config.toml
router_score = "softmax"
routed_scale = 1.41
balance_bias = false
lr_router = 0.00051
learning_rate = 0.00858
max_grad_norm = 0.5
train_tokens = 794700000
Below are experts of layer 3 (counted from 0) of a mixture-of-experts language model. Rows are named router (the router's row for the expert), gate (a neuron's input weights, with its number), up (a neuron's input weights, with its number) and show model dimensions 512-767. Each number is 128 + 24 x the weight over its row's rms, rounded and kept within 0 to 255.
After each expert's rows: a language model's description of what the expert responds to. This comes from a sample of Wikipedia text that the model never trained on.

# expert 2
router [164  95 158 124 156 112 102 164 124  93 165 127 161 145 140 125 128 155 133 103 162 149 142 157 156 157 140 114 131 101 127  92 107 160 158 122 113  91  87 147 117  95 151 156 138  99 152 115 126 161 164 129 149 162 131 161 158  93 139 114  82  92  90 103 156 163 110 117  88 148 108 132  94  99 133  72 134 165  92 142 142 155 159 165 124 139 156 158 161 113 154 140 114 148 150 117 124 152 139 155 167 107  94 137 100 160 136 104 146 129 112 139 112 134 142 131  84 157 145  95 147  92 159 129 118 157 125 159 109  92 104 160 160 141 114 114  92 116 154 108 151 149 160 101 103 118 156 107 141 100 168  97 153 144  91 165  98 152 155 106 153 144 171 135 109 155 129 109 156 149 105 107 145 147 103 159 116  92 156 125  99 102 172 150 107 126 125 121 163 160 130 117 154 102  93  86 151 104 139 133  94 162 157 147 167 113 109 121 131 135 138 146 159  98 112 102  96 120 137 141 163 157 152 152 141 137 147 112 160 151 109 116 133 152  96 161 152 136  97 152 103 145 147  98 144 111  76 140 115 163  94 164 165 122 144 123]
gate5 [112 127 142 129 130 114 137  89 143 115 145 140 147 116 110  97 138 138 122  98 154 103 130 124 113 109 149 171 115 139 122 136  92 141 117  91 122  58 106 100 118 152 115 126 141 131 115 134 108 145 137 116 131 136 116 107 101  96 124  83 119 139 114 118 101 122 108 125 138 111 118 117  90 141 135 100 105  88 135 115 166 139 101 135 144 122 152 149 151 136  84  72 134 125 116 120 121 120  72 139 132 109 149 149 137 132 124  92 119 122 155 111 121 161 149 124 127 152 126 150 153  99 139 144 113 132 169 123 126 156 110 136 167 130 109 160 136 178 119 137  98 104 113 116  81 146 119 102 151  98 132  49 103 133 136  94  98 124 115 154 113 138 158 114 150 155 144 113  99 161 127 126 121 127 114 130 103 110 107 161 142 105 125 136 154 120 119 116 100 150 151 130 128  78 141 177 107 107 145  96 103  95 127 100 134 185 148 117 147 170 116 104 128 138 113 130 140 119 117 156 129 133 139 118 154 135  89 159 173 149  85 140 137 148 102 156 140 129 110 141 118 134 134 138 128 108 106 130 121  82 118 165  71 120 175  89]
up5 [137 112 140 113 159 141 139 101 167 194 137 101 154 110 113 161 118 149 147 171  97 152 122 134 158 115 122 191 168 118  96 140 121 152 125 134 125 174 162 124 138 126 103 140 118 137 139 124 134 161 114 141 142 162 134 142 159 140  93 154 131 160 199 137 171 149 122 113 137  95 184  82 140 136 133 158 136 118 137 142 135 106  64 144 122  97 129 151 119 103 171 124 102 166 192 136  95 124 131 146 145 113 142 119 105 117 129 112 128 137 124  92 111 126 135  97 160 144 147 127 122 195 138 119 180 144  95 129 171 106 132 109 117 154 179 136 123  98 115 119 141 103 153 151 185 132 138 114 121 166 128 125 119 113 149 119 120 113 153 111 109 137 116 118 105  84 117 114 131 135  67 131 123 145 147 145 112 108 103 136 126 142 100 112  93 157  97 109 117  73 127 133  76 119  74  95 108 130 122 168 144  87 176 120 100 108 136 137 125 140 135  74 100 150  94 128 175 119 113 129 117 107 113 122 158 142 136 113 144 111 122 113 162 115 146 131 156 122  87 119  92 112  98 116  78 146 107 138 137 128 140 114 110 145 176 123]
Year digits, "the". Middle digits of years and numbers such as 1945 or 70%, and "the" after "of" or "from" in institutional or geographic phrases.

# expert 17
router [167 100 140 168 114  94 111 134 156 107 160 155 155 115 141 106 125 153 140 107 156 172 108 171 149 153 166 110 159 105 118 153 115 146 160 148  75 105 104 131 151 116 183 156 135 101 138  88 161 197  93 118 122 155 191 162 161  94 113 116  98 105 123 101 154 158 145 104  94 152 133 127  98 103 170 159 135 114  99 131 101 160 160 156 157  91 138 153 156 108 161 137 121 111 129 171 128 150 116 140 119 115 113 124 101 167  96  80 103 115 119 130 111 151 138 124  95 148 131  98  72 101 160 105 125 142 127 157 106 116 111 155 155 160 100 117  97 126 146 158 132 159 156 102 106 125 147 105 146 160 177 126 138 114 160 167  96 100 123 103 144 148 156 145 109 164 163  98 157 156 137 151 154 155 106 157 100 101 121 115 120 112 174 121 137 122  91 112 127 150 164 132 152 101  90 135 163  96 138 105  96 118 155 126 158 105 101 129 149  99 119 181 165 117 116 129 174 123 145  94 151 133 141 169 140 156 104 133 157 127  99 112 152 152 119 156 135 126 135 105 117 151 152  97 107  92 160 184 148 117 108 107 156 136 137 127]
gate0 [107 172 127 147 143 127 134 113 104 151 116  96 112  95 161 137 135 153 122 132 132 104 108 129 174 146 137 131 129 131 133 146 127  89 139 107 130  94  98 132 114 140 144  99 169 114 136 148 127 145  81 173 150 129 112 136 154  94 112  97 129 167 144 156 116 145 171 125 110  95  45 154  94 107 148 118 136  78  83 120 111 118 124 163 128 132 113 104 130 152 137 152 123 125 134 160  95 122 129 108 157 105 147 120 128 132 118 108 146 119 150 131 113 107 131 142 143 127  80 145 132 123 104 129 141 125 122 138 142 103 139 138 166  85 107 136 161  93 115 168 146 103 153 137 143  99 109  89 135 121 128  82 145 105 139 106 157 134 122 111 143 132 101  79 151 112 100  83 101 128 161 103 171 142 108 134 140 139 160 143  85  78 202 105 167 168 135  91 158 151 138 136 128 139 104 126 122 147 109 122  93 151 122 140 147 113 113 121 112 151 118 130 180 119 160 117 107 119 132 111 136  81 167 122 137 114 112 159  70 131  73 141 125  97 122 116 132 142 125 144 112 108 129 127 133 168 184 139 109 150 112 100 180 133 161 150]
up0 [113 136 119 110 134 166 114  99 134 146 116 104 113 140 179 130 109 108 129 148 124 146 112 108 100 156 148 100 186 117 146 139 131 107 106 130 113 123 139 163 123 111 155 120 141 141 132 114 123 101 131 150 170 120  70  96 137 125 112 145 100 167 125 176 118 141 138 118 114  56  96 137 128 132 114 112 137  88 117 137 122 109 118 149 126 111 147  86 133 172 124 187  96 131  79 152 138 104 157  99  98 120 164 125 144 171 134  97 130 107 160 133 117  98 104 120 182 124 145 156 135  79 112 133 122 145 142 124 161 172 121  78 164  76  81 144 139 134  82 120  94 138 114 126 152 135 107 122 109  92 194 119 125 122 121 130 131 146 116 130 150 149 103  90 149 119  96  87 126 136 150 109 154 146 111 133 139 123 101 130 107 128 142 128 172 120 158 112 155  92 144 149 119 140 125 153 116 107 134 127 109 163 157  92  98 118 106 124 114  95 152 118 193 138 153 108 125 108 128 136 127 102 187 131 158 109 143 168  84 125  79 122 124 130 152 127 131 135 148 161 134 155  84 143 131 125 178 129 142 138 129 122 143 100 108 109]
Clause openers and connectives. Sentence-opening subordinators, pronouns and adverbs, such as when, where, he, However, after, because, also, plus table-row breaks.

# expert 1
router [153  97 128 126 114 129 132 153 151 139 148 148 128 129 129 143 120 134 113 110 122 145 129  57 167 150 149 114 144  90 143 148 113 155 106  96  91 100 172  92 106 113 136 156 140 107 114 159  79 165 164 131 130 147 128 156 135  93 129 129 116  99 126  88 149 141 113 132 111 149 152 138 139 103 159 103 120 146  96 150 146 145 139 146 136 138  74 166 154 126 155 145 130 129 130 142 124 163 109  97 156  72 148 107 109 117 155  89 137 111 111 167  82 115 167 103 153 136 134  99 121 115 149 119 133 141  96 148 132 129 126 147 160 125 109 129  95 109 169 117 128 129 155  93 118  97 133 120 141 152 128 178 142 104 119 164 104 150 127 109 163 143 163 144 104 156 141 112 142 148 146 156 143 115 104 148 138 107 145 144 105 120 159 121 116 146 119  96 124 153 138 118 145 103  98 145 159 129 106 172 108 134 156 143 143 146 106 132 106 116 143 134 155 114 121 109  89 169 133 140 160 138 128 144 131 138 115 153 145 101 129 140 125 153 115 148 140 152 162 124 157 138  96 116 130 102 159 162 110 128 114 119 153 113  62 134]
gate0 [154 125  99 141 152  96 104 129  85 159 143 133 136 139 127 129 124 175 116 119 161 140  97  80  94 134 136 160  88 118 127 133  96 132 151 131 133 126 120 125 164 151 143 149 102 109 177 129  99 141 150 109  64 124 131 119 107 165 135 121 133 125 156 142 116 144 118 165 143 134 136 118 144 119 101 179 162 111 101 100  90 148 134 133 141 137 105 117 112 105 120 130 124 137 140  99  96 153 148 116 141  96 122 103 117 120 115 158 229 122 117 132 130 134  89  94 126 110  78 148 109 101 113  99 145 131 151 166 144 109 118 124 167 145  99 141 111 123 118 132 117 105 125 172 145 125 149  81 121 143 169 102 151 108 120 126 134 117  99 105 120 157 114  98 117 140 167 136 104 124 139 128 132 129 140 113 120 105 154 128 153 111 100 133 110 107 172 112 125 113 130 119 117  93  86 144  92  80 179 156 116 136  81 141  91  89 131 116  77 101 118 160 165 121 145 131  85  92 117 104 133 119 118 122 116 134 109 166 126 105 117 115 113 129 130 135 118 113 161 136 139 127 105  80 131 148 119 113 104 116 112 158 115 115 152  97]
up0 [121  98 157 140 142 142 120 117 115 164 123 121  95 171 114 127 164 107 115 141  95 170 118 124 108  99 170 136  97 129 123 101 162 123 120 176 138 160  79 129 148 133 108 152 120 133 130 128 108 188 127 117 139 138 129 114 145 151 144  65 159 178 124 104 131 115 116 129 118 136 162 123 119 117 133  91 111 152 126 117  80 130 150  99 158 126 160 121 147 114 128 164 136 133 122 124 106 144 128 166 128 111 134 126 161 152 137 125 136 130 162 145 162 152 118 181 137 162 131 119 127 128 123 108 144 134 123 177  79 136 140 133 159 110 102  93 129 132 106 132 131 127 123 149 112 121 135 137 136 123 163 112 119 130 126 127  99 133 107 121  88 130 166 125 147 103 141  91 143 102 127 106 101 115 194 119 126 192 136 129 120 106 118 159  98 109 109 164 120 149 124 171 150 108 165 105 120 121 173 101 126 122 144 112 148  99 129 130 125 132 125 165 148 114  68 140 102  99 140 137 110 109 117  99 131 134 152 123 125  80 123 125 129 127 119 160 176 196  99  85 149 111 131  97 143 137 141  95 157 116 130 168 107 107 154 132]
Clause-linking function words. Conjunctions, commas and infinitive to that join clauses or list items, such as and, but, or, with, to, which.

# expert 4
router [156  95 153  69 137 158 142 131 107 158 148 100 132 156 136 148  77 142 133 110 158 142 131  99 152 150 146 105 118  83 121 121 116 151 129 113 128  94 109 160 125 112 131 161 136 101 148 135 121 136 132 111 147 129 138 155 162 105 125 120 152 109 141  98 156 120 147 157 108 135 138 113 104  88 105 104 154  98 102  95 150 156 152 175 155 149 165 162 160  91 155 152 113 142 125 155 131 156 137 128 145 122 141 112 101 174  92 120 135 122  72  62 126 150 156 141 134 143 144  97  98  98 148 131 176 145 112 173 146 154  89 154 175  70 106  94 111 104 164 136 173 126 154  99  96 104 139 113 169 116 143 143 157 150 113 148  93 156 121 118 146 158 149 135 101 149 164  84 157 150 124 147 155 160 108 149 162 129 115 154 117  94 146 158 136 109 123 101 145 153 132 160 131  99  94 146 130 144 112 128  91 124 165 121 159 134 121 127 163 146 126 121 155 121 114 105 124 155 117 130 154 129 150 115 160 137  93 133 152  62 105 118 142 169 102 155 164 145 133 138 167 132 139 108 136 111  85 115  81 147 106 189 137 135 129 124]
gate0 [124 111 143  93 101 120 148  66 167  94 145 105 148 128 112 110 122  81 158 118 155 132 127 116 123 108 165 157 158 107 149 145 141 113 152 107 159 126  97  90 122 131  99 116 116 136 159 113 150 191 119 117 137  79 107 154 109 109 100 149 175 184 133 141 149 145  91 129 106 125 145 122  86 129 143 184 111 139 100 148 120 101 133 119 116 119 138 139 174 135 157  97 151 143 145 113 104  96 118 159 133 125 166 139  98 117 156 149 137 163 137 156 134 118 154 113 127 162 133 123 122  95 134 113 143  98 120 160 127 100 141 131 174 112 107 103 135 156 117  91 130 111 146  97 110 136 124 130 119 110 117 129 160 100 128 152 139 101 134  99 149 149 154 105 159 120 162 113 130 161 131 136 199 119 131 126 152  73  85  99 129 143 123 153 152 185 174 164 161 145 111 115 107 139 115 172 153 100 185 146 131 129 134 168 162 104 114 166 136 128 115 163  99 161 100 142 134 103 112  78 148 102 108 153 184 143 160 143 115 120 162 200 133 145 131 129 158 114 140 141 145  87 154 130 156 141 144  73 155 133 128 130 129 112  67 110]
up0 [142 127 150  98 150 145 142  93 134  93 117  94 206 117 117 130 146 110 143 122 129 105 106 159 119 127 130 128 140 117 143 104 148 115 148 127 148 144 103 136 142 125 137 144 129 124 174 125 119 205 100 151 138 113 109 124 129 116 123 161 139 120 114 160 129 129  92 150 118 139 120 168  73 141  99 142 112 149 100 155 147 145 121 132  77 108 132 142 178 115 165  86 137 133 115 147 128 153 141 147 115 170 153 111 141 135 103 111 149 120 140 139 125 141  99 144 130 116 105 114 120  90 117 114  97 144 113 128 117 107 151 116 116 119 103 122 103 140 127 105 133 153  99 120 133 170 108 104 117  94 102 130 139 144  90 158 154 111 112 131 110 147 140 114 179  90 166 138 144  86 114 119 133  85  99 127 122 148  75  91 146 147 123 142 117 110 164 176 123  93 113 120 110 124 127 132 139  93 155 145 131 130 136 157 107 138 134 150 173 140 111 161 140 167 109 115 139 110  59  91 129 115 110 103 146 152 144 120 119 106 147 138 130 137 120 134 160 108 128 148 110 125 128 139 151 111 157 107  66 100 120 131  91 132 141  93]
Foreign name fragments. Single letters and short word pieces inside non-English names and words, such as Zsófia, Kiełtyka and Tambov, plus chess moves and country codes.

# expert 3
router [160  98 137 178 123  95 141 137  89 112 156 116 101  67 101 120 126 147 135 128 122 154 152 159 137 121 122  92 153  99 147 161 116 152  91 165 121 109 125 110 121  94 128 158 131 106 106 147 138 138  83 129 130 143 103 158 141 103 161 135  91  95 119 112 146 132 105  63  90 131 162 130 123  93  85 137 152 144  94 185  91 151 122 146 145 108 128 149 154 113 157 138 130 135 142  94 106 166 131 136 107 158 136 115 128 126 118 118  86 160 116 140  95 124 120 150 144 148 128  94 147  96 149 136 173 129  93 167 137 128 123 152 145 121 152 108  85 120 148 128 139 129 150 112 103 107 122 117 149 114  97 127 159 148 137 146  99  86 139  93 149 147 163 127  99 159 104 117 171 138 162 111 157 148  99 154 157 108 144  97 102  94 148 134 133 172 152 142  94 160  87 160 140 103  90 143 152 118 120  98 119 157 131 151 147 141 105 128 136 118 138 125 144 118 124 169 142 124 126 147 149 169 125 191  85 131  88 152 155 171 131 125 121 135 119 143 163  90 122  98 114 143 127 131 115  99 161 154 176 110 108 103 148 112 102  95]
gate0 [194 152 159 147 114  93 111 132 105 155 132 167 120 111 131 119 147  80 166 157 145 146  98 113 120 132  91 109 103 100 141 194 134 109 102 134 129 164 134 135 136  91 127 124  73 118 140 157 114 153 151 147 129 133 135 149 118 119 101 104 108 120 172 165 150 131 146 100 116  89 169 104 116  91 105 116 150 112  97 144 142 155 156 133 119 125 132 124 101 122 118 123 117  95 127  95 152 149 155 127 123 119 149  99 163 142 144 165 123 124 133 120 159 114 122 163 202 127  89 141 141 135  78  99 150 163 152 149 159 116 105 135 160 150 130 177 126 159 150 127 157 137 171 113 137 119 147 125 149 105 133 140 131 159 126 149 113 134 134 114 117 128 140 120 121  96 101 129 136 110 130 171 131 142  91 162 127 103 149 129 140 115 180 134 125 114 100  97  90 122 147 128 134  89 106  94 169 118 109 128 137  81 141 152 147 145 139 155 119 100 123 146 156 136 159 138  91 102  94 158 148 177 125 154 169 137  86 153 145 111 162 191 125 115 120 140 158 112 111 108 139 176 143 151 130 112 179 143 140 107 122 155 144 109 127 119]
up0 [122 150 105 125 147 157 137  74 129 119 108 103 133 126 164 153 123 134 113  98 101 112 156 163 129 149  76 110 139 124  96 116 124 125 125 130 132 116 130  85 114 107 108 147 120 157 151 106 133 112 116 141 112 113 154 119 117 114 162 114 118 152  64 144 178 144 119 166 165 140 126 160 140 114 166 142  89 126 146 112 146 116 130  81 154 102 133 128 126 141 137 142 117 170 104 151 119 154 117 131 130 118 122 134 136 120 153 136 130 113 112 136 101 140 103 140  44 130 133  93 117 167 118 153  78 151 125 124 101 111 118 163 106 103 143 129 116 155  65 148 141 145 122 146 140 148 108 187  80 117 134 110 132 120 131 130 181 153  78  99 134 121 124 142 143 111 110 120 114 142  80 113 137 163 143 147 156 110 111 172  67 163  87 123 116 109 134 107 135 155 130 116 155  96 131 150 117 152 121 125 138 152 109 103  99 125 125  81 119 149 127 110 107 163 105 124 153 115 122 125 122 105 105 123 157 159 154 118 102 151 155  89 145 142 107 118  91 114 113 141 121 116 125 115 141 145 139 124 122  94 155  94 122 141 129 129]
Word-ending suffix pieces. Final word pieces of names and derived words, such as -ation, -ism, -ium, -inian, plus second words like Force, Association.

# expert 20
router [153  94 158 127 127 121 118 139 142 142 161  83 111 112 160  91 134 156 111 114 156 149  95 131 159 147 170 104 129 106 156  85 119 154 146 124  83  94 117 124 136 111 140 152 138 106 109 122 136 134 143 121 133 150 168 163 153  96 155  93 139 106 146  94 157 158 179 114 101 159 142 115  98 109 121 139 120 156  96 158 105 164 144 155 183 155 110 152 155 117 154 149 109 107 100  71 126 157 106 170  98 182 161  94 103  89 103 113 153 110 117 123 108 179 148 152 121 155 123  98  99 102 162 153 134 114  90 147 155 134 113 149 153 118 139 132 103 117 158 151 132 137 157 103 108 119 156 108 160  87 143 168 155 144 131 162 100 116 138 117 145 145 163 179 117 161 143 118 153 150  88 134 160 173  97 161 100 143 127  89 104 114 151 171 122 161 118  96 129 158 107 141 135  98  99 128 140 118 148 138 113 138 147 154 152 140 104 141 137 114 112 106 154 127 109 140 143 147 159 156 156 143 111 144 136 158 101 160 164 139 102 101 189 155  95 155 152 115 145 103 103 150 165 121 135  95  53 157 114 118 101 131 145 128 138 114]
gate5 [114 136 157 133 117 135 177 167 106 102 125 115 123 143  72 119 105 113 119 125 104 144 146 155 159 186 145 144 130 143 118 119 148 114  89 109 131 150 126 137 169 105  84  78 142 208 161 173 139 158 139 133 102 145 117 113 141 145 138 164 115 133 133 132 137 125 119 147 100 163 139 136 141 116 116 145 144 134 132 142 131 126 138 126 208 158 120 148 164 112 142 114 150 154 101 149 129 127 151 124 119 119 162  87 171 130 122 108 101 113 143 123  66 135 145 113 143 137 142 139  91 103 119 126 119 119 151 140 102 126 160 123 115 142 112 122 125 120 113 106 114 145 151  95  87  66 161  85 131 140 133  66 161  87 158 140 132 114 168 180 153 103 142 116 113  84 106 104 103 138 174 128 149 118 131 155 149 135 120 165 143 111 134 154 136 136 120 111 120 103 127 105 124  94 155 103 133 127 138 140  82 124 106 133 161 110 128 145 134 154 132 147 128 125 128 104  65 151 139 143 159 141  99 163 145 106 129 102 142  85 106  91  90 145 139  99 134 102 131 181 183 111 145 147 122 104 131 120 149 179 164 136 129  89 136 101]
up5 [117 133 123 119 117 151 158 145 118 169  98  73 146 155  76 121 182  72 127 106 120 128 136 149 156 147 155 102 145 169 140 116 101 131 119 149 120 142 119 134 159 136  88 120 135 126 147 116 154 116 126 123 102 124 161 172 117 177 114 154 150 116 132 187 100 151 137 114 120 111 160 127 156 122  77  94  89 156 128 149  97 121 108 122 120 136 126 139 118  98 157 118 146 154 133 131  80 178 143 114 145 119 146 113 125 104 108 114 115 136 129  90  92 130 122 148 124  94 149 145 132 123 122 140 133 107 140 156 121 167  66 151 150 116 139 113 111 138 141 147 106 161 153 115  63 102 126 124 162  87 157  73 164 129 134 113 119 219 159 145 146 114 111 142 104 101 121 140 141 105 158 112  84 115 111 153 145 126  89 157 128 145 122  92 123 135 175 124 133 109 108 128 127  98 162 119  90 119 112 138 108 129 126 187 101 106 106 163 133 106  87 133 121 142 154 139  92 118 162 159 102 139 138 144 156 122 115 131 122  84 111 125  42 122 118 146  85 105 107 155 200 153 121 148 124 122 109 104 152 133 164 107 117 106 190 111]
Prepositions before dates. Prepositions such as in, for, of, during, at, especially "In" starting a sentence before a year, and "Minister of".

# expert 8
router [159  95 112 105 134 107 141 156 144 102 165 136 106 152 124 131 128 152 120  94 111 143 123  63 162 150 147 102  96 103 130 122 102 160 141  91  90  94 118 140  87 102 118 154 137  97 148 123 101 151 110 130 168 159 127 163 163 102 179 124  94 103 134  99 155 143 121  90 100 139 124 113 100 102 132 140 143 126  93 113 169 166 142 162 111 154 130 153 161 116 159 142 106 132 141 152 127 152 100 137  81 124  97  87 116 155 163 113 145 135 131 155 102 148 135 129 116 158 139  95 108  96 147 120 122 164 101 151 142 129 111 155 159 129 146 136  96 107 150 143 139 144 157  98  99 132 163 107 147 128 171 125 146 124 118 157 100 122 103 113 156 149 158 143 120 161 118 117 157 154 132 132 154 159 103 162 160 118 176 113 106 115 155 191 131 140 134 106 147 159 115  99 150  95 100  93 146 120 126 128 103 115 152 136 161 114  99 160 120 174 127 117 162 116  93 131 104 141 126 136 153 145 144 167 131 160 127 152 156 150 112  94 101 159 100 152 150 106 101 132 105 133 146  99 145 100 119 147  95 130 105 129 157 140 131 120]
gate0 [116 160 106 120 170 106 162 197  73 127 153 153 107 138 112 118  83 111 118 169 105 118 158  57 118 144 148 162 115  93 114  96 121 174 138 112 125 130 100 159 140 111  62 154 152  83 126  85 112 121 122 134 156  94  98 123 133 132 154 124 137 106  90 139 134 120 147 120 182  94  88 162  71  96  90 120 100 151 141 132 129 112 123 126 135 103 126 122 135 166 158 148 105 152 100 161 144 124 136 114 134 147 106  81 137 152 123 179 137  98 123 110 135 165  87 163 127 150  97 133 117  85 145 174 102  93 105 175  76 154 125 140 145 141 162 112 129 157 143 143 116 110 127 175  95  85 119 173 114 130 125 116 105 172 123 141 121 128 100 142 146 141 125 143 141 117 110 134 134 112 131 117 165 113 132 133 177 121  97 123  94  72 131 124 107 121 121  94 147 171  87 188 157 136 116 110 105 119 124 124 140 111 142 143 148 108 107 134 134 145 163 142 130 140 147 137 171 144 132 125 114 149  98 129 114 106 135 106 138 103 111 134 133 145 140 153 138 141 122 118 123 147 155 154 173 127  93 127 115 109 125 129 143 129 112 137]
up0 [ 90 150 130 113 146  96 141 166 143  97 157 163 116 118 108 158 130 138 136 134 144 141 185 101 101 148 122 135 144  97 111 122 139 147 143 120 117 148 131 129 119 144 100 141 166 105 137 129  96 104 138 150 130 140 132 162 142 113 137 105 165 128 132 111 136 125 150 105 162  84 130 166  84 191 118 137  94 130 137 120 117 106 129 155 134  83 163 129 124 159 191  98 146 150 144 128 129 130 120 105 128 149 130 117 119 167 103 168 148 134 152 164 143 171  92 100 151 172  85  99 155 105 103 119 153 129  96 168  98  90 134 136 102 103 141 176 175 156  57 160 142  81 112 109 101  87 126 169 125 159 147 136 151 163 121 165 174 144 109 131 112 105 151 157 101 112 139 188 109 139 168 133 139 104 106  84  76 132  84 148 126  94 103 137 130 117 111 129 114 102 122 140 152 137 133 116 111 140  86 103 160 126 155 119 114 149 149 124 139 128 111 127  84 136 141 137 144 155 134 151  79 134 143 147 156  90 132 112 127 135 109 164 129 152 108 120 157 120 129 134  90 159 149 135 134 185 115 131 147 131 110 125 129  84 156 167]
Closing brackets, table separators. Closing parentheses, quotes and brackets ending a parenthetical, as in (Hindi) or (HEF), plus pipes, commas and spaces in lists and tables.

# expert 5
router [159  97 135 118 134 123 129 159 104 135 161 150 134 149 137 106 116 148 150 109 127 159  69 152 151 160 163 102 108 108 148 142 106 152 132 117 116 100  97 115 141 104 153 158 140  95 159 139 117 135 148 127 145 154  93 166 161 101 138 128 101  98 112 106 155 137 105 117  92 131 126 109 100  94 109 159 135 164  99 153 130 164 150 157 139 138  91 164 162 109 162 156 100 148 107 128 136 162 145 161 156 125 139 100 108 114 144 105 104 134 122 142 106  95 138 110  80 171 127  95 113  96 157 138 142 134 155 159 118  91 117 159 163 138 138 147  95 101 158 146 140 147 165  99  98 104 167  83 137 188 160  94 151 107 126 149 101 114 142 106 145 143 159 116  95 160 125 100 158 147  79 112 151 150  94 163 122 131 139  86  95 109 156 152 136 150  80 116 116 162 133 126 168  95  92 122 166  87 107 149  94 149 158 135 165 114  98 131 117 116 184 138 157  87 100 129 128 120 144 149 159 169 162 143 140 120 106 143 160 148 100 145 127 149  99 166 158 107 132 133 124 131 125 102 148 104 137 143 122 144  96 116 164 153 142 121]
gate0 [126 151 124 121  95  71 125 138 138  88 168  79 100  76 146 129  62 109 129 142 125 132 129 135 109 121 103 147 119 141 129 111  79 111 147 151 127 109 133 132  90  91 131 103 124 141 156 164 129 131 110 124 103 164 177 175 150 141 108 125 165 125 127 125 150 122 148 103  64 145 140 112 117 112 141 105  94  98 140 114 127 173 132 156 121 161 162 127 131 147  92 122 126 123  81 130 157 175 174 119 166 117 127 147 128 127 138 127  92 116 117 127 175 163 120 130  92 127 147 127 114 158  87 113  76 125 147 135 138 150 125 122 123 109 173 126 134  70 160 119 103 104 118 131 133 102 130 153 108 139 117 101 124 155 120 126 118 131 100  64 110 134 164 124 154 161 114 107 129 130  96  98  82 158 112  68 146 132 100  94 134 112 128 163 128 119 126 146 149 133 127 166 155 118 104  94 150 111 105  63 126  70 115 145  96 132 105 100 146 130 175 172 145 115 157 132 149 114 140 115 146 110 127 111  91 135 108  76 153 138 104 147 129 155 151 120 127 117 113 100 122  90 159 146 162 118 144 115 152 134 100 128 126 163 121 173]
up0 [155 143  92 135  85 120 154 124 141 137 127 194 123 140 139 128 157 119  98  85 115 103 151 130 108 136 166 168 155 150 169 143 139 132 101 135 176 162 144  93 118 131 131 115 106 145 103 152  54 132 155 135  97 138 122 127 129 115  88 124  66 135  99  93 107 168 177 160 123 112 143 160 109 160 147 143 120 126 147 133 115 131 114 139 132 128 111 149 142  88 140  96 109  95 134  96  88 136 104 144 105 101 102 119  99 131 134 137  92 141 117 143 126 126 125 112 125 136 137 100 124 173 186 139 142 113 130 115 113 103 104 115  74  79 108 171 133 134 125 123 124 130 139 161 112 128 129 131 144 117  90 127 144 120 127 117 123 126 112 128 110 124 124 120 117 122 133 174  95 164 127  92 160  97 104 125 124 118 150 120 130 110 110  76 118 150 116 103 158 111 149 132  87 137 166 105 132 139 136 124 102 168 121 156 143 100 120 147 129 158 128 138  88 163 155 113 158 105 181 150 112 146  84 156  97 161 130 138  79 165 163 131 151  96 142 106  70 149 132  89 143 159 153 109 108  86 143 115 146 149 113 106 137 105 145 105]
Digits and people nouns. Digits inside years, scores and table cells, often the last digit; also group nouns like people, those, individuals, students.

# expert 23
router [160  94 125 158 164 162 120 146 148  99 159 108 126 168 118 120 140 146 145 113 109 159 124 110 159 157 142 104 136 103 121 152  94 165 133  88 152 111 114 140 154 107 137 161 132  93 130 169 147 131 128 131 102 162 161 160 157 108 127 106 117  96 139 110 154 153 130 119 101 146 104 132 100  98 139 133 118 102  96 119  97 163 169 152 113 147 146 153 156 112 160 160 136 138 139 142 118 155 105 111 109 121 130 113 108 129 154 102 143 109 107 124 113 155 179 153 150 164 141 100 111  99 155 165 120 139 123 163 128 121 107 162 154 119 160  88  93 141 153 112 140 144 157  96 102 127 152  97 144 120  90 146 153 114 123 157 101 125 121 104 157 148 152 163 117 157 142 101 159 149 129 128 153 159 110 157 150 147  94  99 119 100 140 162 118 148 152 101 137 161 109 113 159  99 105 126 158 111 130 115 100 113 160 146 163 137  97 162 126 166 125 135 156  88 100 145 133 131 136 137 152 157 122 154 158 152 125 170 156  93  86 121 120 158 103 155 165 143 135 109 141 151 149 107 131 100 154 125 141 126 104 145 159 105  78 124]
gate5 [165 144 120  94 154 109 119 117 174 114 139 138 139 146 175 121 109 107 124 100 113 122 151 163 122 120 104  99  96 114 122 137 103 175 145  97 118 130  96  93 101 112 140 128 126 108 110 107 109 123 161 124 150 123 117 167  75  85 147 143 133 147 136 124 117 120 141  94 123 130 141  99  93  97 117 147 105 164 128 160 106 108 130 127 134 109 109 172 135 106 136 107 138 109  88 133 141 158  91 157 119 118 105 100 124 117 128 114  93 138 184 132 115 122 138 119 137 137 153 118 131 104 124 130 100 133 117 157 119 117 166 124  87 106 163 100  50 144 112 151 105 118 112  95 118 147 131 131 109 108 132 102 140  94 100 171 111 166 141 111 108 120  99 141 174 102 134 132 173 106 134  98 142  95 143 136 140 122 110 115 140  93 107 117 117 124 133 139 145 149  97 158 126 135  70 111 121 136 124 118  89  97 161 130 133 128 136 140 150 136 134 129 119 132  97 154 180 135 137 111 165 142 125 141 133 100 151 147 110 158 139 168 104 106  92 183  99 158 116 110 158 113 149 130 138 151 123  98 129 127 129 123 116 143 131 137]
up5 [ 84 136  86  95 155 117  98 158 145 119 148 134 127 124 120 138 148 180 123  82 146 194 101 160 111 125 124 138 127 132 168 186 132 132 131 121 133 106 168 124 161 118 168 136 135 156 137 107 131 151 165 107  74 139 124 121 126  90 119 115 127 105 158 129 122 145 151 132 124 129 101  95 145 105 168 158 131 145 157 165 118 115  94 171 146 156 126 116 124 129 125 142 116 117 129 126 108 121 124 143 114 137 115 154 116 191 158 155 163 146 107 139 160 110 145 160 140  87 113 137 125 129 117 115 138 174  82 121 100 103 150 108 112 116 107 144  86 191 133 116  91 138  95 105  96 109 126 167 121 140 166 112 114 132 110 140 106 159 123  92 166  96 131 138 140 148  90  97 139 129 115 146 108 128 155 116 107 169 164 152 103 111 171 167 153 124 164 147 122  98 180 122 143 118 136 137  96 112 124 132 154 134 134 129 148  82 141 144  96 123 196 168 118 118 148 141 142 138 107 158  91 109 150 132 154  97 116 174 114 118 155 166 108 126 163 121 133 145 181 152 116 145 139 131 164 163 122 114 119 143  86 156 145 130  97 137]
Date and place prepositions. Prepositions before dates and places, especially on in "was born on", plus at, in, near, month names and digits in table rows.